From a checkpoint of a small mixture-of-experts model trained on Wikipedia: width 320.
Below are experts of layer 8 (counted from 0) of a mixture-of-experts language model. Rows are named router (the router's row for the expert), up (a neuron's input weights, with its number) and show model dimensions 0-79. Each number is 128 + 32 x the weight over its row's rms, rounded and kept within 0 to 255.
After each expert's rows: "mostly gets" lists some tokens that are sent to it at least half of the time. This comes from a sample of Wikipedia text that the model never trained on.

# expert 1
router [129 166 153 224  83 132  88 113  68  91 113 138 129 174 164 125 185  93 104 173 144 140 157 118 149 118 127 130 136 157 140 163  62 166 167 120  98 158 130 128 112  96 110 145 124 181 171 130  94 102 113 117 111 138 133 139 165 137 140 143  95  46 120  97 138 155 160 117 154 107  96 158  81 144 132 113 107 117 129  97]
up0 [138 124 132 170 148 192 117 149 173 175  83 119 171  96 136 134  93 115  93 105 147 124 134  78 101 157 140 137 141 103 145 124  32 132 117 105 168 162 103 107 139 155 185 153 152 185  83 108 138 135 112 134  83 112 152 212 116 116 152 108 122  83  98  87  93 130 103 137 141 159 127  89  97 140 107 122 157  57  99 136]
up1 [157 160 150 173 130 135  84  90 142 110 144 119 166 156 132 100 106 158 133 127 115  98  94  89  84  95 150 109 142 122 119  77 120 117 130 147 139 120 127 115 139 182 152 133 122 136 101 160  79 137 104 135 110  75 129 207 110 135 156 130 102  92 136 127 119 115 125  95  97 183 124  81 114 118  75 165 152 175 107 156]
up2 [141 151 139 167 147 140 107 153 111  98  76  89 147 149 128 142 185  76  98 158 115 122 169 145 108 118 155  92 118 101 170 138  53 113 144 187 127 192 152 133 117 123  99 124 148  84 144 183  90 152  68  96 166  82  98  85  84 128 174  29 126 110 132 145 127 104  75  79 105 123  97 115 105 117 144 128 177 167 106 191]
up3 [126 145 152 101  84 189 147  67 131  97 115  99 120 156 128 170  93 119  96 180 118 155 122  64  72  73 105  80 141 135 106 177 162 126 137  93 102 115 190 112 170 219 151 170 115 189 106 148 139 156 102 104 139 146 155 147 114 104 126 176 170 126 105 129 136 122 103 115 143 106  79  70 129 135  98 120 150 140 132 159]
mostly gets: "ä", "а", "ă"

# expert 3
router [131  55 119 173 118 141 125 135 110 138 136 103 160 201 139  76 132 150 100 151  83 131 145  86 128  92  75 141 133 103 118 147  98  73 113 131  90 125 162 147 104 181 126 118 123 161 146 111 135 147 117 153  91 139  96 119 150 121 171 121 145  93 122 197  85 133 146 108 184  81  99 157 154  82 117  89 180 114 148 105]
up0 [101  66 134  90 125  97 116 108 110 145 150 162 128 112 158 134 111 133 119  99 117 154 122 170 125  78 147 106  75 196 175 176 118 123 153 170 146 147 165  83 166 164 121 136 151 155  34 115 129 104 152 139 187 118 116 110 113 136 162 107  95  93  60 107  97 150 161  89 166 123 117 149 149  70  86 194 121 156  97 159]
up1 [112 137 175 165  78 197 127  98  91 148 137  81 159 124 134 169 183 167 110 152 197 135 217 150 112  82 109 124 141 139 128 106 122 118 151  49 104 128 115 177 171 186 123  53  97 115 113 105 181 100 132 133 139 106 142 152 106  84 123 106  65  80 196 140 132 146  76 154 143 147  87 133 114 114  88 156  99 105 141 161]
up2 [156  95 127 123 110 136 127 111  67 127 119  60 111 180 156 114 118 147 127 149 126 113 137  97 139 103 122 112 158 126 144 100 135  94 203 149 178 120 181 152 154 126 102 145 152 171 130 182  81 138 122 157 166 109  99 129 164 112 135  79  83 141 126 185  92 102 190 112 212 123 107 114 123 114 159 106 154 136 153 122]
up3 [135  72 106  91 114 133 111 143  79 120 132  62 112 149 198 113 128 117 174 183 117 131 119 101  80 101 130 125  99  41 156 124 128 149 130 100 156 194 146  79 153 117 120 107 111  83 126 133 106 121  83 112 148  60 155 140 156 173 123 145 143 137 121 108  58  65 127 113 153 102 114 150  87 141 103 129 135  80 219 137]
mostly gets: "T", "L", "N", "R", " L", "C"

# expert 0
router [153 133  88 187  88 158 116 125  83 159  85 127 131 180 164 112 147 114 142 187 143 143 129 148 120 143 172 159 112 102 140 167 117 173 117 128 123 145 172 160 110  87  90 154 118 173 105 127  95  96 155 134 166 143 116 104 183 102 162  88 101 108 126 170  98 130 125 154 179 134  67 189 104  84 105 124 149 125 174 140]
up0 [158 147  83  62 146 153 146 134 134 116 167 115 127 145 157 125 149 123 160 138 112 157 158  85 183 105  86  88 143 117 189 177 129 114  87 147 146 177 135 120 121 181 156 138 190 165 105 152 101 166  75 130 108 119 145 113 160  97  98 102  99 117 153 176 149 127 159  53 140 150  74 116  98 126 184  90 129 140 119 154]
up1 [103  68 157 145 126  75 135 102 110 137 128 145 166  66 123  91 161 104 109  98 171 165 126 112 100  97 185 116 157 129  96 113 148  62 164 144 133 123 175 104 106 116 131 112 205  87 136 177  79 187 113 143 223  62 100  61  75 128 197 119  98  77 120 116 115 123 151 115 116 158 141  77 153 130 123 124 129 135  88 155]
up2 [141  98  54  84 114 127 113 169 157 130  91  48 115  99 139 147 141 154 193 197 155  60 135  83 134 114 147 106 130 118 121 111 116 125 162 150 117 144 112 178  84 151  89 153 118 139 176 124 160 113  70 142 139 152 148 196 166 127 124 132 135 143  86 162 130 135  99 112 130  79 132 193 128 146  92  91 152 130 149 100]
up3 [107 144 112 117 122 170 104 118 177 130 129 149 184 186 178 166 140 137 206 142 142 182 108 134 124  72  96 130  40 122 169 117 158 149 119 114 138 127 108 147 156 187 148 140 119 160 100  51 118 111  74 165  93 157 198 163 162 164 120  59 110  85 137 137 122 151 132 116 109 137  57 126  67 125 116 146 134 111 150 113]
mostly gets: " used", " Love", " Phil", " published", " Cra", " Bl"

# expert 7
router [123  88 109 156  68  97 136 123 128 132 125 125 110 153 117 110 143 125 162 165 145 136 184 155 119  90 148 117 152  69 142 151  87 159 155 154 100 163 203 150 100  80 131 155 165 154 145 141 119 130 140  97 119 131 103  99 160 193 144  81  72  34 136 105 130 114 166 126 170  91  98 155 101  83 102 101 147 127 139 111]
up0 [ 90  69 154 155  89 187 149  34 129 127 124 110 108 127 159 137  86 118 160 150 123  80 103 161 183 194 134  88 159 173 164 145  99 181 196 203 126  96 131  99  83 152 145 106 178 188  75 129 148 139 108 226  75 121 158  93 112 151 135 147 120 133  49 135 105 115 141  79 132 104 151 147 163 123 129 127 150 106 149 124]
up1 [104  87  89  99 131 155  83 150 125 111 143 156  95 101 128 148 115  50 137 106 190 121 140  85 129  86 126  95  53 108 168  92 146 126 172 142 135 212 105 145 146 153 165 152  87  80 114 156 121 130 119 149 158 133 110 110 158 164 113 153 150 148  95 101  97 113 149 128 150 141 124 149 124  38 123 138 197 132 187 105]
up2 [ 96 142 147 119 102 164  94 124  97 127 112 128 153  98 119  64 135 173 129 149 151 153 132  56 138 152 118 157 143 128 143 154 124  59 115 155 122 109 157  86 114 182 139 103  94 239 149  70 118 146 166 101 215 118 191 127 131 146  96 119 123 122 142 155  87 155 160  70 139 114 143 100 105 162 132 112 127 123 146 125]
up3 [116 149 117 142 141 125 114 130  82  68 126 170 109 150 125 113  95 129 131 152 177 101  38 151 157 116 168 106  52 160 145 124 166 169 156 139 158 141 147 179  70 124  85 110 143 113 189 208 115 173 145  90  77  89 102 111 152 155  99 128 115 109 139 179 110 111 163 138  88 109  66 164  67 160 149 127 125  86 128  85]
mostly gets: " including", " leader", " countries", " writer", "ologist", "\n "

# expert 6
router [135 109 108 152 103 122 116 128 141 128 129 112 150 187 168  65 150 104 136 133 193 121 145 143 124 114 193 104 141 116 174 148  70 137 109 124 110 171 113 186  83 143 124 106 164 185 131 108  98  94 116 147 110  96  62 132 105 130 164 169  98 125 100 152 122 152 134 123 152 134  96 169 104  86 130  81 174 133 113 158]
up0 [158 131 172 123 108 120  80 113 135 142 116 137 129 136 116 103 147 114 120 186 138  94  97  93 107  69 138 157 106 154 140 158 110 103 109  96 126 117 157 183 128 178 116 123 116 110 145 133 100 109 116 112 159  53  97 183 133 118 127  55 115 116  90  70 128 191 122 140 129 177  82 129 138 130 126  51 138 134 119 176]
up1 [174 127 131 102 118  69 105  77 102 194  70  81 123 130  91  72  90 124 160 165 153 127 109  70 133 119 127 140 147 116 160 129 180 126 124  77  48 149 164 182 115 113 141 115 123 164 121 152  57 181 151 141 130 129 113 148 143 113  95 121 137 115 156 162 162 115 111  99 214 141 109 148 178  85 136 143 205 123 106 152]
up2 [130 126 109 133  77 178  57 138  52 149 176 115 146 145  97 105 152 119 207 128 139  93 111 143  90 105  96  46 107 203 159 164 103 230 109 114 157  96 110 151 105 110 173 108  99 122  85 125 112 168 113 116 124 141 168  69 118 124 173 126 174 150 146 192 147 154 143  94 116 130  82 131  89 138 147 157  96 129 116 159]
up3 [ 99  84 128 101  74 214 120 124 144  99 162  87 123 136 116 106 173  64 164 148 112 131 104  86 162 107 102 119 134 130 137 166  67 138 118 115 109 130 117 130 150 110 146  96  85 151  94 148 192 152 146  71 135  98 123 157 182  66 173 115 129 135 131 125  77 102 136 150 119 100 123 162 132 138 124 109 116 157 161 179]
mostly gets: " 0", "0", "000", " 16", " 17", " 28"

# expert 2
router [134 124 127 186  91 102 149  99 110 110  71 110  72 111 174 161  84 125 134 178  93 153 133 129 172 126 138 134 144 153 127 108 101 192 160 149 112 236 127 104 115  77 118 162 154 157 137 113 132 121 105  97 162 105  96 110 176 146 171  98 118  81 130 131  79  84 155 117 140 119  80 181 115 162 119 119 144 134 137 123]
up0 [ 97 203 172 159 116 184 106 122 110 127 132 127 174  85  99 121 128 151 117 150 125 111 133 128 154 158 108 139  94 116  96 116 108 103  88 167 107 138  58 125 143 155  95 129 158 101 149 135 102 125  91  95 170 111 133  96  40 161 110  93 126 191 128 123  96  68 166 162 129 180 110  96 140 122  76 124 110  98 143 117]
up1 [ 66 118 147 172 106 197 105 133  83 130 138 115 131 132 120 123 100 123 149 181 148  82 136 147 164  96 123  61  87  96 137 101 117 132  94 139 128 151 119 139 112 119 148 121 181 111 115 118  93 126 128 141  99 155 105  92 140 141 124 118 117 121 136 127  40 115 132 148 113  55 135 154 151 123  90 126 151 141 142 132]
up2 [137 147 149  97 169 165  75 139 168 140 155 138  95 158 136  75 143 134 101 144 140 120 145 124  94 132  85 116  87 173 145 160  57 143 113 122 103 167 105 104 155 172 147 165 140 131 127 114 173 117  89 128 159 117 129 154 144 166 124 156 164  85 163 131 146 145  74 105 142 170 119 161 101 137 177 143 122 155 115 167]
up3 [150 142 122 125 108 199  87 143 171 112 117 112 174 172 150 130 201 131 148 139 100 128 109 113 112 115 149 145 158 145 104 103 134 135 187 136 176 172 132  75 135 164 142 153 120  99  72  77  99  68  97  99 187   1 111 133 132 150 171 160 161 127 134  78 126 133  80 121 142 115 172 178 111 116 170 114 133 156 125 128]
mostly gets: " out", " own", " about", "cing", " for", " off"

# expert 4
router [ 64 147  89 162 176 132  95 108 142 107 145 128 120 189 127 132 141 117 121 143 138  72  84 145 117 141 179  85 132 139 122 137 112 109 153 162  66 164 144 156 114 101 106 129 137 155 131 133  80  92 148 168 158 129 144 136  95 136 180 100 130  80  86  96 144 102 128  80 136  86 152 208  99  75 128 127 155 194 189 148]
up0 [132 216 151 124 101 118 185 103 128  93 117 147 126 103 103 110 108 142 113 153 119 172 133  90 135 100 135 133 145  99 141 107 142 166 166 107 131  96 160 110 153 155 188 134 110 147  67 118 113  73 119 127  88 125 135 177 152 158  97  94  89 119  47 164 136 167 165 123 159 132 146 100 144 123 101 158 121 154 120 136]
up1 [139 145 140 127  80 163 152  51 102 142 126  62 104 151  25 113 103 163 250 108 120 115 162 124 166 123 114  49  85 128 133 168 113 153 211 126 123 126 123 211 142 145 143 137 162 131 126 122 109 126 112 104 165 121 112 132 159 181 106  95 115  73  96 136 112 105 121 196 144 157 106  82 188 108 163 170 107 148 149 145]
up2 [ 95 136 121 120 153 113  96 159 109 127 136 157 125 195 154 118 125 109 129 111 100  81 108 123  34 156 105 148  92  68 221 127 156 115  87  71  85 199 122 102  94 111 126 146  96 134  92 110 156  99 117 105 166 165 157 112 109 150 155 113 124 127 107  74  57 102 108 173 118 157 146 110 142 136 109 126 117 125 113 157]
up3 [156  87 120 149 132 105 124 134 152 121 117 176 126 160 183  90 172 110 175 124 144  94 112 189 102  90  85 142  92 120 112 195 122 100  94 169 121  88 127 102 116 129 123  87 115 128 136 129 104 123 132 125 114 188  87  96  31 116 123  76 194 120 164 111 156 105 187 163 117 195 138 156 108 184 163 142 135 135 107 151]
mostly gets: " ·", " Candidate", "°", " Coordinates", " Location", " Phylum"

# expert 5
router [160  89 106 147 112 112  87 107 139 158  74 129  94 120 144  96 168  92 219 172 169 147 100 137 154  87 140 127  93 133 104 106  51  96 127 143  88 214 186 142  66 105  77 132 226 118 134 121 144 130 180 128 164  90 124 139 107 172 104  94 107 136 134  88 157 114 134 139 138  74  83 112  63 105 112  63 160 143 172 153]
up0 [160 143 129 114  85 124 133 120  94 154 121 114  79 151  65 139 159 171 166 105 169 104 124 125 120 128 137  99 120 128 171  77 117 152 149 119 132 154  49 113 120 159 201 116 132 165  64 152 145  83 102 204 140  69 150 134 135 127 137 151 103 151 109 136  94 136  82 106 154 204 143 133 146 144 101 144 114 110 148 174]
up1 [141 132 110 174 133 107 130  97 114 162 134 119 174 140 101 118 155 154 151  93 210 144 210 110  62  48 180 226 156 157  78 155 124  98 113 138 144 121 156 181 153 147 145 120  63 168  96 153 124 131 119  89 104 138  96 139 109 173 118 127  45 141 145 107 119 119  67 105 172 164 128 129 139  87 108 193 134  90 167 148]
up2 [137 157 100 153 113 148 140 148  93 146 150 131 108 138 169 124 150 113 159 145 127  69 114 112 111 136 150  41 102  62 137 162  91 194 107 143  96 103 154 120 138 146 222 132 177 171 145 126 147 124 149  93 186  98 141 124 145 127 178 149 119 130 123 140  74  95  48 137 145  98  94 131 108 149 161 132 148  98 155 145]
up3 [150 152 120 104 101  92 181 104  71 165 126  95  95 101 118 142 132 111 131 117 126  93 121  87  82 146 117  90 117 154 150  62 128 136 158  69 108  96 177 165 106 167 158 109 122 168 126 185  92 122 153 116 144 124 145 151 120 119 144 132 159 112  77 166  93 109 117  97 206 156  61 162 114 112  82  76 172  91 231 136]
mostly gets: " which", " who", " where", " they", " However", "See"